config.yaml
n_layer: 13
n_experts: 40
balance_loss: 0.00623
balance_bias: false
lr_router: 0.00146
positions: "rope"
rope_base: 10000.0
rope_fraction: 1.0
optimizer: "muon"
lr: 0.00499
warmup_steps: 200
Below are experts of layer 8 (counted from 0) of a mixture-of-experts language model. Rows are named router (the router's row for the expert), gate (a neuron's input weights, with its number), up (a neuron's input weights, with its number) and show model dimensions 0-223. Each number is 50 + 12 x the weight over its row's rms, rounded and kept within 0 to 99.
Before each expert's rows: a language model's description of what the expert responds to. This comes from a sample of Wikipedia text that the model never trained on.

# expert 21
Description: Prepositions in title phrases. Prepositions and conjunctions linking nouns, mostly of after titles and institutions, as in Viceroy of New Spain, Ministry of Labor, by.
router:37 55 67 73 56 34 44 68 49 57 25 47 44 54 69 38 39 63 33 48 23 59 48 48 57 29 46 33 56 45 37 35 66 61 45 64 31 47 55 61 52 60 50 66 52 41 61 39 48 48 39 54 56 56 64 47 23 68 49 39 49 47 48 38 64 43 47 57 71 37 37 55 46 64 49 59 68 55 64 53 36 23 61 46 34 53 68 37 37 55 64 46 31 55 50 53 60 51 45 46 44 49 57 57 63 65 48 54 61 61 51 61 62 24 51 45 58 45 51 60 72 59 32 60 47 53 47 35 30 63 30 65 28 57 40 69 55 42 51 58 37 37 40 54 51 45 48 57 39 66 40 57 53 67 38 48 69 59 76 44 46 46 52 38 59 61 56 48 38 49 55 34 50 68 46 28 31 64 37 62 60 34 60 41 55 25 54 54 79 63 27 52 51 48 46 50 63 65 48 55 63 53 31 34 67 33 53 28 41 37 69 44 52 53 44 39 52 63 70 63 23 35 54 62
gate2:45 44 68 40 59 55 72 81 56 70 44 52 43 49 38 42 47 49 64 51 44 49 40 33 51 68 44 57 60 61 84 43 51 63 37 42 44 42 43 65 25 38 43 52 63 66 20 63 60 59 49 51 49 51 46 63 42 37 57 47 80 53 25 73 50 63 52 56 35 57 59 65 47 44 44 73 68 56 64 29 45 50 54 48 63 64 52 59 36 44 45 35 34 43 52 42 44 38 54 52 44 51 58 59 49 42 70 57 43 37 50 65 77 44 46 75 44 67 52 59 43 71 41 30 57 52 67 54 40 39 50 39 62 64 43 41 71 47 47 32 49 57 56 43 43 65 42 47 51 57 37 43 48 46 49 43 32 50 57 50 64 67 51 36 56 57 45 46 61 46 57 62 41 79 44 43 57 51 52 59 52 34 67 60 49 67 43 54 55 36 43 42 43 33 76 48 51 63 32 67 43 26 43 51 59 57 70 52 52 24 84 48 44 39 45 45 51 28 71 56 57 69 63 48
up2:65 59 49 38 56 44 32 77 51 33 51 35 43 49 54 35 52 65 42 37 44 55 42 46 64 60 45 72 44 28 52 60 34 58 70 61 52 48 45 46 64 55 45 37 47 73 36 48 34 46 68 56 41 49 40 72 55 50 25 51 61 54 48 54 52 63 52 25 44 45 61 61 49 38 46 53 52 31 62 74 73 32 50 40 76 35 74 63 59 59 52 58 50 43 55 48 48 65 63 52 41 60 40 68 43 47 40 44 65 51 56 57 39 55 65 21 58 60 51 46 65 48 82 47 39 71 70 50 48 23 48 55 42 61 59 42 48 57 43 37 36 35 60 45 58 34 57 54 26 28 49 29 55 57 51 57 49 46 55 54 56 63 51 53 44 34 40 40 47 57 31 37 42 44 57 49 63 57 46 23 69 40 66 30 63 50 47 69 32 69 33 66 46 49 67 56 52 34 50 67 50 58 37 72 63 65 46 63 68 46 57 50 61 72 51 36 54 53 56 70 51 50 53 41

# expert 5
Description: Pronouns, auxiliaries, conjunctions. Clause-building function words such as he, it, who, was, is, been, and, but, often right after a comma, that or whom.
router:47 59 54 47 53 56 61 55 32 43 39 47 46 50 54 64 55 47 59 69 48 56 48 36 54 40 50 48 47 69 46 45 37 56 69 58 29 58 50 69 46 59 59 63 38 62 47 55 44 44 65 71 33 61 54 48 33 48 46 39 68 71 54 63 50 59 40 67 46 27 70 55 65 25 52 35 56 35 52 57 24 44 36 39 47 46 66 24 52 63 36 46 63 56 49 42 61 34 59 55 60 52 41 64 70 58 31 55 20 66 65 37 62 43 35 45 65 63 53 55 51 46 44 65 48 44 33 38 50 43 41 69 52 44 29 59 58 52 44 67 57 06 63 62 66 53 54 41 37 61 61 58 58 58 25 60 71 24 59 69 59 57 46 57 42 44 55 40 34 55 40 70 45 51 46 61 64 42 31 31 44 37 38 52 47 65 47 51 51 34 51 63 43 50 60 52 76 42 25 41 46 42 75 62 46 46 55 50 34 48 42 41 54 41 35 49 48 67 56 52 33 38 36 73
gate2:62 72 20 44 58 55 58 47 40 41 60 49 30 65 74 77 63 52 45 39 45 70 33 54 49 53 61 35 54 36 73 58 35 55 52 40 37 42 44 32 52 54 35 57 55 58 20 50 67 58 50 52 50 29 43 68 54 30 64 51 30 45 43 45 53 81 54 43 65 58 49 32 75 38 47 48 31 50 58 59 52 27 43 47 50 60 60 60 50 38 57 39 50 75 32 45 40 57 50 35 56 58 57 35 45 54 45 59 60 41 66 43 57 63 60 56 72 35 42 42 50 39 53 30 51 28 58 29 40 67 44 44 44 53 50 26 29 50 62 50 34 46 27 42 64 36 44 57 44 57 41 44 48 35 52 46 48 61 60 25 44 59 41 36 26 30 51 47 71 43 52 34 61 48 42 55 64 53 49 80 66 37 42 60 52 57 44 48 61 52 68 54 63 63 71 48 58 51 39 57 40 44 49 53 42 36 49 49 56 44 69 45 44 36 44 54 59 76 40 55 38 59 52 64
up2:38 84 59 48 65 39 51 52 28 60 53 57 26 56 43 53 49 40 33 61 56 52 50 45 36 46 51 49 49 40 60 64 30 57 32 38 64 72 39 64 38 45 40 53 66 52 59 52 75 53 48 55 58 47 39 61 62 47 71 48 55 52 63 49 44 54 46 31 45 40 47 54 52 42 58 52 28 54 40 25 26 38 79 34 70 66 54 44 67 43 50 33 64 73 50 54 50 45 54 55 45 48 46 43 67 47 57 50 63 48 45 63 68 56 43 46 51 31 55 61 41 66 43 36 53 22 49 19 41 57 41 58 39 55 47 71 51 62 34 55 26 33 61 49 49 44 32 70 49 44 51 56 23 50 53 48 52 55 59 43 26 57 57 62 49 62 58 40 35 39 70 50 28 52 39 72 53 44 47 50 43 35 41 53 45 55 59 46 63 53 45 29 39 48 39 46 60 49 44 78 65 67 44 76 61 69 59 49 35 61 40 55 52 22 50 61 50 66 52 55 58 55 24 40

# expert 24
Description: List and infobox markup. Bullet dashes, colons, pipes and heading marks opening lines of infoboxes, taxoboxes and lists, such as - Born:, - Class:, ==History.
router:68 52 57 37 54 41 35 22 65 46 52 60 35 52 42 40 47 32 45 32 55 64 46 55 52 39 42 29 47 40 56 26 51 39 48 46 51 19 35 41 50 44 43 58 33 42 56 42 74 52 27 58 62 68 75 43 47 34 61 73 37 60 44 76 43 61 50 35 58 72 48 48 50 56 39 34 47 52 47 34 52 44 48 38 39 14 45 58 44 42 44 52 46 47 54 50 52 48 44 47 55 37 54 67 77 58 56 40 60 72 68 43 48 48 48 32 44 65 47 45 58 49 43 25 40 60 35 51 39 54 62 52 38 45 28 49 62 64 56 41 48 58 54 69 72 42 42 42 32 33 39 60 41 40 67 43 43 66 65 48 54 67 35 63 56 41 45 52 27 55 43 27 61 77 34 52 46 65 56 66 52 57 48 74 30 51 44 50 43 60 47 58 62 57 43 47 42 47 50 29 36 46 29 39 57 36 34 49 54 44 68 56 47 35 53 61 32 48 31 36 60 39 57 61
gate0:59 45 57 54 60 31 65 49 51 53 40 68 50 27 38 55 52 65 47 50 42 73 41 80 51 65 30 38 44 33 48 69 33 48 18 51 47 71 52 36 50 53 41 23 73 25 46 56 57 41 48 46 56 50 39 37 47 22 49 49 31 53 37 70 56 52 59 42 43 53 37 61 60 29 35 53 43 50 54 22 61 35 38 62 28 59 71 44 47 56 41 48 63 49 46 49 62 54 70 42 44 72 82 58 42 52 51 36 61 54 62 38 70 43 35 58 42 35 49 38 53 33 51 63 44 55 29 53 40 60 52 59 46 44 66 42 49 47 47 52 22 42 43 57 38 38 48 46 39 53 42 46 40 46 56 53 73 33 46 59 52 70 45 40 48 48 43 35 56 32 55 45 39 56 52 36 43 41 32 37 11 54 59 57 35 55 53 41 52 55 48 49 46 42 41 39 42 58 36 54 62 50 37 56 41 51 36 28 31 49 52 47 58 70 71 55 47 54 22 39 35 52 57 49
up0:49 38 67 29 37 46 43 52 60 51 76 58 54 55 49 52 62 52 68 84 49 67 68 57 54 58 62 77 37 47 50 37 28 47 71 41 29 41 61 39 64 69 55 47 62 41 42 29 56 43 82 40 32 38 40 37 51 44 48 42 65 47 50 52 42 53 41 78 52 51 65 44 68 42 43 58 42 47 48 62 27 46 53 39 55 59 42 62 71 35 47 29 56 50 27 57 54 78 48 43 53 35 47 56 44 52 53 54 69 41 52 63 49 57 45 46 65 38 59 49 44 35 54 44 65 53 63 46 44 56 59 56 22 65 61 56 25 54 64 49 53 63 49 45 37 36 53 40 54 44 47 38 43 73 41 41 51 61 47 64 42 32 31 54 54 56 54 25 46 52 48 45 78 54 61 50 47 50 73 45 37 73 48 58 62 59 60 62 46 46 51 29 36 40 67 47 33 65 68 56 40 46 60 42 60 50 47 42 36 24 47 46 48 53 47 50 49 49 69 72 60 49 77 43

# expert 2
Description: Infobox field-name starts. First piece of a field label after a line-start dash in infoboxes and lists, plus line breaks, e.g. Fare, Platform, Draught, Parent.
router:47 54 48 24 51 64 47 31 66 38 54 62 30 54 45 33 56 42 59 52 38 57 52 51 23 54 34 32 44 49 57 73 39 45 39 51 43 42 54 51 37 74 44 56 56 59 54 62 62 45 70 29 57 72 36 65 46 19 64 35 58 54 45 57 75 55 56 33 36 57 49 67 46 42 38 58 36 60 23 40 66 57 70 45 49 32 40 48 61 45 46 55 42 58 61 63 52 62 49 51 35 47 54 36 51 53 39 27 61 34 48 43 53 28 58 42 40 46 45 42 53 55 42 27 49 37 61 35 54 57 39 21 58 51 49 42 56 52 50 64 53 64 57 64 50 55 50 57 14 48 49 31 51 47 59 57 34 65 39 67 36 52 46 37 59 55 17 57 33 38 40 41 50 46 52 64 48 33 69 40 55 63 62 62 33 73 58 52 37 52 62 50 40 42 28 48 24 59 50 34 39 33 31 60 54 53 62 64 66 43 29 57 55 47 61 47 33 59 58 52 41 60 44 41
gate0:50 47 59 43 46 65 60 52 66 37 45 47 71 42 67 38 52 46 39 61 40 77 34 65 38 54 47 50 46 44 57 48 66 59 63 42 32 53 35 64 67 48 52 36 66 49 78 47 49 56 61 32 49 22 43 81 43 53 35 58 53 58 72 50 61 41 24 28 53 57 39 43 46 43 47 39 36 48 37 61 65 54 72 52 44 31 41 50 49 54 49 27 49 61 43 45 44 35 43 75 47 64 44 81 29 17 58 68 49 47 45 47 36 56 54 50 44 68 56 51 29 43 52 85 48 35 47 68 51 58 31 37 71 60 52 46 54 37 53 51 69 50 54 22 44 68 51 50 58 69 48 42 39 55 45 45 42 62 51 47 46 64 59 52 42 41 47 32 46 36 27 70 65 34 63 64 34 60 49 49 57 56 56 58 49 29 61 66 45 59 35 35 46 45 62 40 45 41 48 53 44 45 37 56 57 53 54 49 43 56 38 51 59 47 45 59 54 63 44 44 39 26 76 51
up0:62 56 59 47 57 59 57 54 55 57 48 52 49 42 56 63 39 61 51 48 70 57 52 35 58 26 54 54 43 42 55 43 72 77 73 36 47 43 60 55 43 78 35 41 63 37 87 50 47 40 59 43 58 45 62 70 22 61 41 54 38 47 37 58 35 73 55 61 42 63 45 53 36 33 43 48 29 52 49 53 67 47 55 56 54 49 55 58 51 23 63 36 63 46 67 35 43 53 42 62 38 49 53 64 51 37 51 78 54 42 47 56 53 55 52 30 52 71 53 46 41 26 41 62 49 58 56 38 45 42 33 47 46 70 50 50 42 43 59 94 43 55 66 35 45 35 51 59 51 66 71 43 32 65 67 49 55 62 27 61 38 57 35 50 52 39 48 53 57 26 69 46 59 34 48 45 27 28 51 55 47 63 50 48 44 41 71 54 46 58 31 46 60 45 42 54 41 42 51 49 57 56 42 26 46 45 33 55 62 56 40 48 54 37 61 36 36 54 29 63 57 35 60 29

# expert 12
Description: Mid-word pieces, common words. Inner fragments of ordinary English and Latin-derived words after an opening piece, such as p-ust-ules, alt-og-ether, mag-az-ines, Vib-ri-o.
router:47 40 62 21 39 57 53 49 44 49 68 35 48 57 49 51 60 66 61 67 51 36 33 51 55 72 76 55 53 67 43 47 70 44 54 49 41 52 31 28 66 58 71 55 47 36 34 43 55 67 63 47 32 43 47 48 63 55 59 47 42 57 32 50 31 63 59 43 48 43 44 31 41 58 35 56 35 43 53 42 67 68 41 63 63 51 41 48 50 54 43 59 67 41 52 45 53 41 53 43 24 44 68 36 54 59 55 31 49 34 44 68 42 61 70 74 74 54 59 59 36 65 61 84 44 50 67 63 59 47 43 57 49 64 58 54 41 44 50 34 73 55 41 63 49 74 80 35 56 51 72 41 60 76 51 37 32 63 50 66 63 42 66 75 40 58 44 53 41 59 44 66 50 37 58 46 48 43 37 53 33 64 69 72 50 65 52 61 71 54 58 38 52 46 48 52 67 47 42 51 51 67 51 44 52 36 53 57 77 55 48 51 48 62 59 54 45 52 50 42 45 74 37 41
gate2:35 49 60 66 41 49 33 50 61 47 56 42 38 52 62 56 75 37 37 25 55 47 59 56 60 47 61 53 61 56 64 54 50 57 52 35 49 80 43 51 57 52 32 47 40 49 47 52 49 58 43 61 68 47 57 62 23 53 39 54 50 67 44 46 62 31 34 64 50 73 42 60 41 52 55 30 32 67 43 42 62 48 59 56 52 60 43 56 48 50 51 54 42 33 34 38 52 64 28 56 51 56 66 58 38 54 50 60 60 65 64 54 44 49 26 47 44 45 35 27 29 43 38 46 45 33 44 30 54 50 63 29 24 33 29 79 50 50 50 57 68 56 38 56 29 51 51 57 71 63 54 77 52 53 60 28 49 51 47 32 56 61 62 60 42 44 56 23 75 66 64 30 56 32 37 33 38 52 54 51 52 40 55 61 59 43 59 41 55 43 64 62 58 60 71 35 53 40 59 63 58 66 55 36 61 64 37 53 50 37 54 64 27 54 62 48 22 48 41 57 45 74 54 60
up2:42 35 35 32 47 60 60 63 32 44 32 52 48 54 39 41 45 62 50 47 47 74 44 49 52 44 32 64 41 52 29 59 63 63 27 60 40 49 34 47 46 43 66 53 51 46 71 45 44 54 42 63 26 58 55 47 65 38 68 47 59 18 24 60 54 36 55 47 50 38 42 47 49 57 33 63 75 56 60 36 34 53 45 30 55 42 62 27 59 59 48 41 49 40 64 49 51 39 42 46 31 46 55 56 70 46 34 44 59 47 44 62 56 39 58 36 52 59 46 75 66 65 54 60 39 66 59 42 47 48 62 65 41 60 51 55 40 64 55 68 53 50 78 42 54 45 51 49 36 55 54 25 50 56 33 65 55 52 57 83 56 31 43 64 63 49 50 55 44 32 41 79 44 58 36 65 55 57 72 54 66 39 41 53 43 69 36 68 59 53 54 33 34 43 40 66 44 48 75 47 58 52 35 49 53 48 41 56 47 48 56 44 74 72 44 68 56 72 63 39 50 25 40 44

# expert 34
Description: Mid-word English syllables. Middle pieces of ordinary English words and titles, often in song and album or pop-culture contexts, e.g. trampoline, Bluff, Darlings, soap, railway.
router:54 54 51 26 48 55 69 28 50 26 60 28 49 36 54 62 63 68 53 37 43 38 48 61 30 54 40 37 60 62 36 70 48 32 41 50 66 36 63 43 54 58 50 56 51 32 55 44 74 64 53 68 31 39 47 38 60 51 59 60 45 56 58 38 40 63 74 53 50 44 32 50 53 51 37 50 53 55 69 51 56 55 63 47 73 48 55 31 48 62 35 60 52 47 31 56 39 55 37 66 50 51 74 34 23 48 45 80 44 45 71 29 62 46 58 79 57 32 42 50 46 51 50 56 64 62 46 60 48 37 62 43 45 66 71 53 57 45 40 48 66 65 37 49 71 66 29 38 45 58 41 33 60 69 40 66 35 56 37 39 46 48 55 66 60 57 47 59 50 46 34 51 44 46 62 60 36 43 59 58 48 66 57 45 39 71 36 50 31 31 68 44 62 42 48 24 47 45 40 51 50 65 48 35 34 48 23 59 59 46 77 47 53 46 58 51 51 38 56 51 72 60 47 44
gate2:54 54 87 51 47 47 27 41 42 39 55 72 52 47 39 50 36 41 46 77 35 53 50 47 48 50 40 65 41 27 49 53 45 43 65 62 49 42 57 46 69 60 68 55 59 49 32 64 56 68 50 55 39 41 57 61 39 66 73 44 44 52 21 50 51 22 49 49 42 66 51 63 28 64 57 43 44 42 27 47 52 61 53 49 37 65 58 49 43 57 35 58 50 42 52 25 54 56 58 49 56 53 41 29 53 56 58 53 44 41 54 58 69 50 62 47 64 43 66 67 41 68 75 52 53 53 62 51 73 71 72 55 50 29 57 57 57 43 63 61 55 66 74 38 32 78 64 62 61 74 68 47 68 67 62 52 61 32 48 69 33 38 40 44 61 48 49 48 44 55 30 42 35 47 52 55 49 45 60 44 42 60 62 67 78 49 46 43 43 56 30 55 34 26 50 27 52 61 33 46 51 60 40 40 48 43 51 45 65 63 44 39 39 56 45 58 46 33 44 70 51 48 51 59
up2:75 49 44 61 36 61 60 47 52 50 14 38 49 38 49 70 67 45 37 44 30 63 45 43 39 71 55 55 51 47 39 59 52 58 35 58 55 56 59 61 47 63 48 61 53 39 55 48 28 44 45 43 56 27 37 39 50 45 48 78 66 47 56 38 34 56 71 45 56 42 41 43 66 56 49 26 47 45 59 75 48 46 50 62 50 60 69 32 54 42 71 51 44 44 45 53 52 56 58 32 39 65 38 40 24 41 38 49 41 51 44 63 50 42 43 42 51 56 43 64 58 55 24 54 60 68 67 44 35 58 57 60 23 46 38 47 26 73 31 51 44 45 48 61 46 52 53 33 42 55 64 28 32 45 25 83 50 51 41 52 55 40 53 40 70 48 30 60 46 46 64 50 34 57 22 34 55 35 62 55 32 46 39 43 63 38 45 54 56 39 55 55 48 65 49 65 68 65 27 39 60 51 50 87 44 40 42 69 65 53 49 60 48 45 58 49 38 49 41 39 45 45 52 42

# expert 30
Description: Syllables in South Asian names. Middle syllables like al, ar, ath, ji inside Indian and Arabic names and places, plus Arabic al-, e.g. Thirumalai, Bishwanath, Raj.
router:36 58 48 45 41 33 72 62 49 46 35 60 45 54 74 51 41 58 45 69 47 58 56 54 45 51 67 31 56 42 58 43 55 40 43 40 53 61 27 62 51 42 46 55 41 44 60 48 45 62 52 47 51 27 54 43 61 61 66 76 31 39 38 41 47 54 49 38 39 46 45 44 46 48 46 66 86 45 55 53 71 40 40 77 43 64 52 47 48 45 31 41 70 59 48 49 35 49 35 21 48 30 33 29 74 51 68 31 37 56 40 56 71 61 42 51 48 31 24 24 20 55 62 74 59 37 56 41 40 43 43 43 63 43 70 64 42 55 44 46 42 33 48 35 69 62 46 42 43 39 40 46 45 58 58 34 52 57 57 42 41 49 40 72 31 65 62 47 44 66 59 68 50 51 63 68 49 43 47 40 45 72 61 47 51 65 46 53 59 45 53 59 37 45 45 59 46 42 51 49 47 40 73 49 54 74 59 45 67 31 50 44 41 29 38 51 33 31 33 49 62 47 43 42
gate4:26 51 52 49 53 46 33 72 55 47 75 35 57 40 53 42 42 44 33 30 45 43 54 59 47 45 57 56 66 57 36 45 33 57 54 49 34 49 37 45 37 66 44 36 44 57 46 65 52 59 37 53 54 79 49 60 43 35 71 60 47 50 65 40 50 61 32 45 40 45 40 54 53 77 56 49 40 30 33 81 32 52 51 63 33 55 60 47 49 31 74 43 58 65 29 45 59 47 55 64 46 40 19 80 47 69 55 38 65 33 46 62 35 61 49 38 51 49 65 40 63 55 40 41 55 39 64 40 54 65 49 50 32 54 27 45 56 46 26 30 53 71 40 49 54 60 53 58 54 58 25 55 50 55 53 43 53 43 70 55 41 53 38 47 55 56 61 65 53 56 62 37 62 57 54 63 40 26 53 41 50 46 67 55 67 40 55 46 68 44 51 74 56 54 53 55 71 33 69 54 42 76 67 53 34 60 42 46 51 48 56 50 60 54 55 32 71 56 39 71 68 35 52 66
up4:54 54 36 66 45 63 66 48 46 49 34 49 47 47 42 54 51 50 60 71 54 46 46 48 65 59 49 48 60 49 48 50 66 51 49 47 50 53 27 47 37 60 40 60 38 45 48 51 52 47 67 49 42 48 49 58 74 56 54 26 62 53 47 59 62 56 40 54 63 46 39 67 50 47 48 44 74 60 59 34 35 57 55 48 55 33 40 57 69 60 42 42 64 40 70 57 43 40 45 44 60 54 61 46 56 54 58 58 51 43 40 44 60 58 49 46 56 51 33 58 40 69 37 44 54 39 28 44 31 44 56 73 76 53 75 53 49 16 54 60 49 41 63 52 46 60 62 55 47 40 60 51 36 32 53 65 52 80 08 54 45 50 48 39 47 57 47 53 45 43 37 45 46 54 43 33 43 57 38 84 35 44 32 60 35 47 54 47 28 65 43 36 47 27 51 41 36 43 21 59 43 47 54 18 53 44 54 66 36 41 40 87 26 59 64 63 71 43 36 55 56 79 37 37

# expert 33
Description: Inner word pieces. Middle or early fragments of longer common words following a prefix, such as healthcare, broadcaster, appetite, prospects, favorable.
router:39 51 60 59 50 73 52 55 56 63 52 54 57 28 60 30 48 51 38 41 42 52 53 63 47 64 60 50 62 59 33 60 55 45 30 29 28 56 32 55 60 49 56 35 54 74 34 51 56 52 38 31 44 48 47 45 79 62 47 64 43 39 77 56 49 46 71 43 54 63 40 48 46 44 67 54 40 53 36 71 59 79 41 47 62 44 49 30 50 60 33 46 70 46 53 40 43 31 49 46 36 63 47 50 63 65 51 67 59 54 47 60 55 18 60 29 45 49 25 43 52 68 16 63 48 44 49 63 48 54 52 44 59 38 61 38 53 54 54 48 52 54 51 31 40 69 54 62 27 56 55 38 58 54 50 51 51 32 47 70 45 57 67 44 56 68 38 57 57 49 53 52 65 39 64 63 33 52 36 65 56 49 49 59 57 51 69 41 57 57 74 62 50 76 49 36 58 66 58 52 48 67 50 55 46 63 47 64 62 49 52 42 84 61 29 73 51 63 45 60 39 73 31 45
gate0:33 67 39 29 45 33 70 55 57 39 93 52 39 38 49 55 39 54 51 78 47 38 44 47 37 38 67 61 41 45 67 49 54 54 60 63 43 76 46 49 59 46 52 56 64 36 53 70 58 56 62 54 47 57 58 43 31 49 37 57 36 51 55 50 40 38 37 74 61 75 56 45 57 57 46 42 50 40 42 56 50 66 56 61 36 30 48 52 38 52 43 39 37 60 39 50 43 57 50 44 63 59 44 57 69 30 63 54 44 64 43 71 50 56 57 41 55 56 79 60 50 54 43 70 45 52 54 44 40 72 35 38 44 24 30 57 35 67 50 69 50 60 41 56 26 58 51 54 74 48 26 54 40 62 54 40 47 53 75 46 48 37 35 55 56 17 35 49 56 56 45 41 52 55 41 46 45 58 41 53 47 66 50 28 34 72 54 42 40 63 60 51 43 53 48 42 53 48 49 44 31 48 46 39 61 53 39 75 46 54 52 41 79 50 67 49 84 59 45 44 41 63 39 64
up0:35 47 35 50 43 57 14 39 29 52 42 64 36 46 52 34 53 54 59 56 46 45 49 51 45 49 37 51 49 34 59 46 34 62 60 45 36 50 65 48 28 70 42 55 57 64 32 29 30 62 29 58 51 51 46 68 84 55 50 24 51 43 45 48 63 66 48 48 48 31 67 42 41 30 49 58 58 46 58 41 55 34 39 60 57 56 55 48 50 79 59 59 66 30 74 46 61 41 52 51 44 57 51 69 40 49 55 43 41 73 40 36 47 47 29 32 61 31 30 38 37 53 39 60 54 39 56 52 48 63 64 52 42 69 61 50 46 54 88 70 32 49 50 45 77 47 59 42 61 56 72 40 61 47 41 47 63 69 27 55 63 40 55 37 36 52 60 58 58 48 39 39 79 34 51 60 43 44 58 58 68 61 28 65 38 45 44 71 32 64 58 51 51 57 35 44 38 51 52 52 55 49 41 57 64 58 50 43 45 63 51 47 45 43 49 55 51 60 38 55 66 55 64 39

# expert 1
Description: East Asian name endings. Final syllables of Japanese and Chinese place and personal names, and the comma after a place name, such as Ayagawa, Fukushima, Beijing.
router:74 46 51 79 42 25 76 39 55 39 56 50 48 53 46 54 63 37 32 33 67 48 59 33 66 50 34 58 44 44 53 37 29 61 50 29 38 68 70 36 49 55 63 50 35 48 38 48 58 49 31 57 76 31 37 59 27 58 51 38 57 53 50 72 28 47 55 48 39 64 47 53 60 55 55 33 57 54 48 49 69 45 37 57 39 62 32 64 59 51 23 37 58 36 41 66 40 49 49 53 53 54 46 43 48 68 49 47 41 65 48 37 45 37 37 65 39 41 39 57 49 47 46 51 67 63 51 33 57 43 60 39 59 32 67 63 57 40 51 52 35 32 37 48 43 64 44 61 59 38 50 50 43 58 45 57 57 38 60 52 51 55 54 50 31 33 81 40 46 61 53 37 64 31 45 37 57 46 28 52 45 51 66 46 32 43 59 51 38 36 33 65 29 51 74 48 35 36 37 41 52 44 78 29 35 51 33 70 61 47 44 67 47 60 36 28 48 57 29 52 55 40 46 52
gate8:45 45 55 57 43 57 56 79 54 55 52 45 57 57 47 55 66 60 40 46 23 42 71 32 50 43 51 48 66 49 68 44 64 84 58 66 54 40 66 60 27 40 56 35 31 43 44 43 58 51 49 32 45 71 42 45 61 64 62 31 58 62 50 58 50 40 45 35 44 45 53 34 50 43 47 67 44 37 33 56 50 56 57 17 54 32 41 52 66 31 48 57 51 59 59 42 68 51 55 63 34 52 42 52 40 45 69 66 43 36 32 60 45 47 47 45 71 54 36 23 52 43 52 45 51 40 58 42 62 41 52 57 35 32 40 48 51 48 43 45 63 38 70 56 15 61 40 55 42 35 41 37 39 60 48 37 44 40 36 34 52 43 67 46 53 46 64 61 68 49 26 62 48 49 33 95 58 51 61 60 53 48 54 53 53 53 67 58 24 47 71 41 46 60 67 38 44 45 33 63 46 38 61 30 61 54 53 57 66 38 44 60 47 53 38 56 36 33 62 46 60 57 67 44
up8:52 54 40 56 31 57 74 73 40 74 25 80 45 47 74 44 51 46 50 55 33 64 49 42 43 32 43 40 51 40 49 49 29 60 58 41 49 24 84 52 43 43 51 60 43 49 66 63 36 57 37 31 62 50 46 46 54 56 30 61 58 49 41 65 46 45 60 50 58 43 69 41 46 41 68 58 68 36 60 43 43 39 79 41 44 35 37 26 51 34 54 45 38 59 47 62 55 50 60 52 49 50 55 49 41 56 38 59 70 54 61 45 16 47 46 58 40 70 61 54 57 51 52 39 53 27 60 65 36 41 55 47 59 47 51 37 56 64 40 54 40 53 49 84 52 26 16 42 58 44 57 50 42 41 64 56 40 58 51 41 44 53 46 32 55 41 38 52 53 53 53 62 48 74 43 32 47 57 66 48 49 54 68 61 34 74 48 64 40 64 53 65 29 68 53 55 44 54 46 47 49 53 33 58 60 41 35 23 52 64 40 58 59 62 42 33 43 53 65 51 30 45 50 55

# expert 20
Description: Prepositions and conjunctions. Prepositions and subordinating conjunctions opening phrases or clauses, such as in, of, for example, after, during, because, until.
router:38 51 52 72 69 54 56 65 49 63 59 46 68 41 70 46 42 42 60 33 32 58 43 54 60 56 41 56 64 50 25 26 72 63 39 56 42 50 54 65 62 78 60 35 53 40 69 42 54 50 55 50 54 62 64 53 40 55 36 44 61 44 56 37 51 45 37 48 64 43 53 53 46 31 40 43 53 40 50 56 33 46 39 45 34 57 39 48 53 46 82 53 19 45 34 50 59 39 55 54 39 47 42 59 67 51 51 58 63 43 61 63 66 31 43 41 55 47 75 57 68 61 40 65 41 48 44 49 46 48 32 61 39 50 18 53 26 39 50 36 37 18 50 53 51 57 46 49 25 66 52 52 50 61 47 45 70 56 80 43 59 47 57 39 64 63 65 50 59 49 62 46 57 72 61 38 76 55 27 53 53 50 66 38 47 43 60 69 66 44 37 46 54 54 52 54 56 54 47 62 38 68 50 50 45 43 75 53 36 57 52 67 55 49 55 38 66 74 66 70 39 46 44 76
gate0:50 54 54 57 52 50 66 46 36 52 47 38 44 63 46 48 42 66 73 57 56 57 47 52 58 52 65 32 53 75 39 34 42 65 47 48 50 54 78 52 66 50 64 47 58 50 30 54 59 56 47 55 42 60 38 67 39 32 53 49 40 58 40 48 78 53 65 33 38 48 68 31 58 45 44 37 46 54 48 55 49 46 60 59 41 60 63 40 43 50 29 49 55 64 39 54 40 35 52 31 55 70 37 48 32 61 40 56 27 50 67 54 59 44 64 57 30 62 42 62 55 61 48 93 59 62 53 64 56 64 70 45 57 65 29 45 64 55 57 59 59 57 50 44 52 74 53 53 33 54 49 44 48 63 61 26 44 58 29 46 28 41 69 35 58 46 80 32 46 43 48 37 66 80 56 45 30 51 62 42 31 66 46 50 52 56 63 54 37 52 48 59 39 40 66 26 43 49 69 36 74 58 58 41 46 67 50 35 52 44 72 56 40 46 68 37 55 33 48 55 37 63 30 54
up0:55 30 67 68 52 32 49 35 40 56 56 49 44 45 60 72 57 39 17 76 66 45 45 46 37 32 28 39 46 24 55 48 28 69 47 64 57 30 64 53 62 69 53 39 45 45 44 43 63 62 53 50 54 65 30 49 73 49 20 47 54 40 41 32 55 25 57 53 58 38 72 65 39 55 64 58 47 40 66 44 56 61 60 65 40 55 69 27 61 52 40 63 31 44 70 59 43 41 40 54 51 39 38 43 48 47 51 49 63 36 37 31 51 43 31 65 51 41 49 44 46 51 55 34 58 55 31 56 71 34 55 43 53 39 30 36 44 58 65 52 72 45 34 52 48 68 55 54 43 64 59 47 43 51 41 49 36 61 66 45 63 41 57 43 44 64 54 40 62 64 34 56 21 65 55 56 53 56 57 47 55 68 43 42 51 64 26 60 64 43 60 40 38 38 48 46 57 37 55 63 43 54 55 40 35 39 53 65 23 42 49 59 51 30 57 47 57 48 38 37 56 32 71 51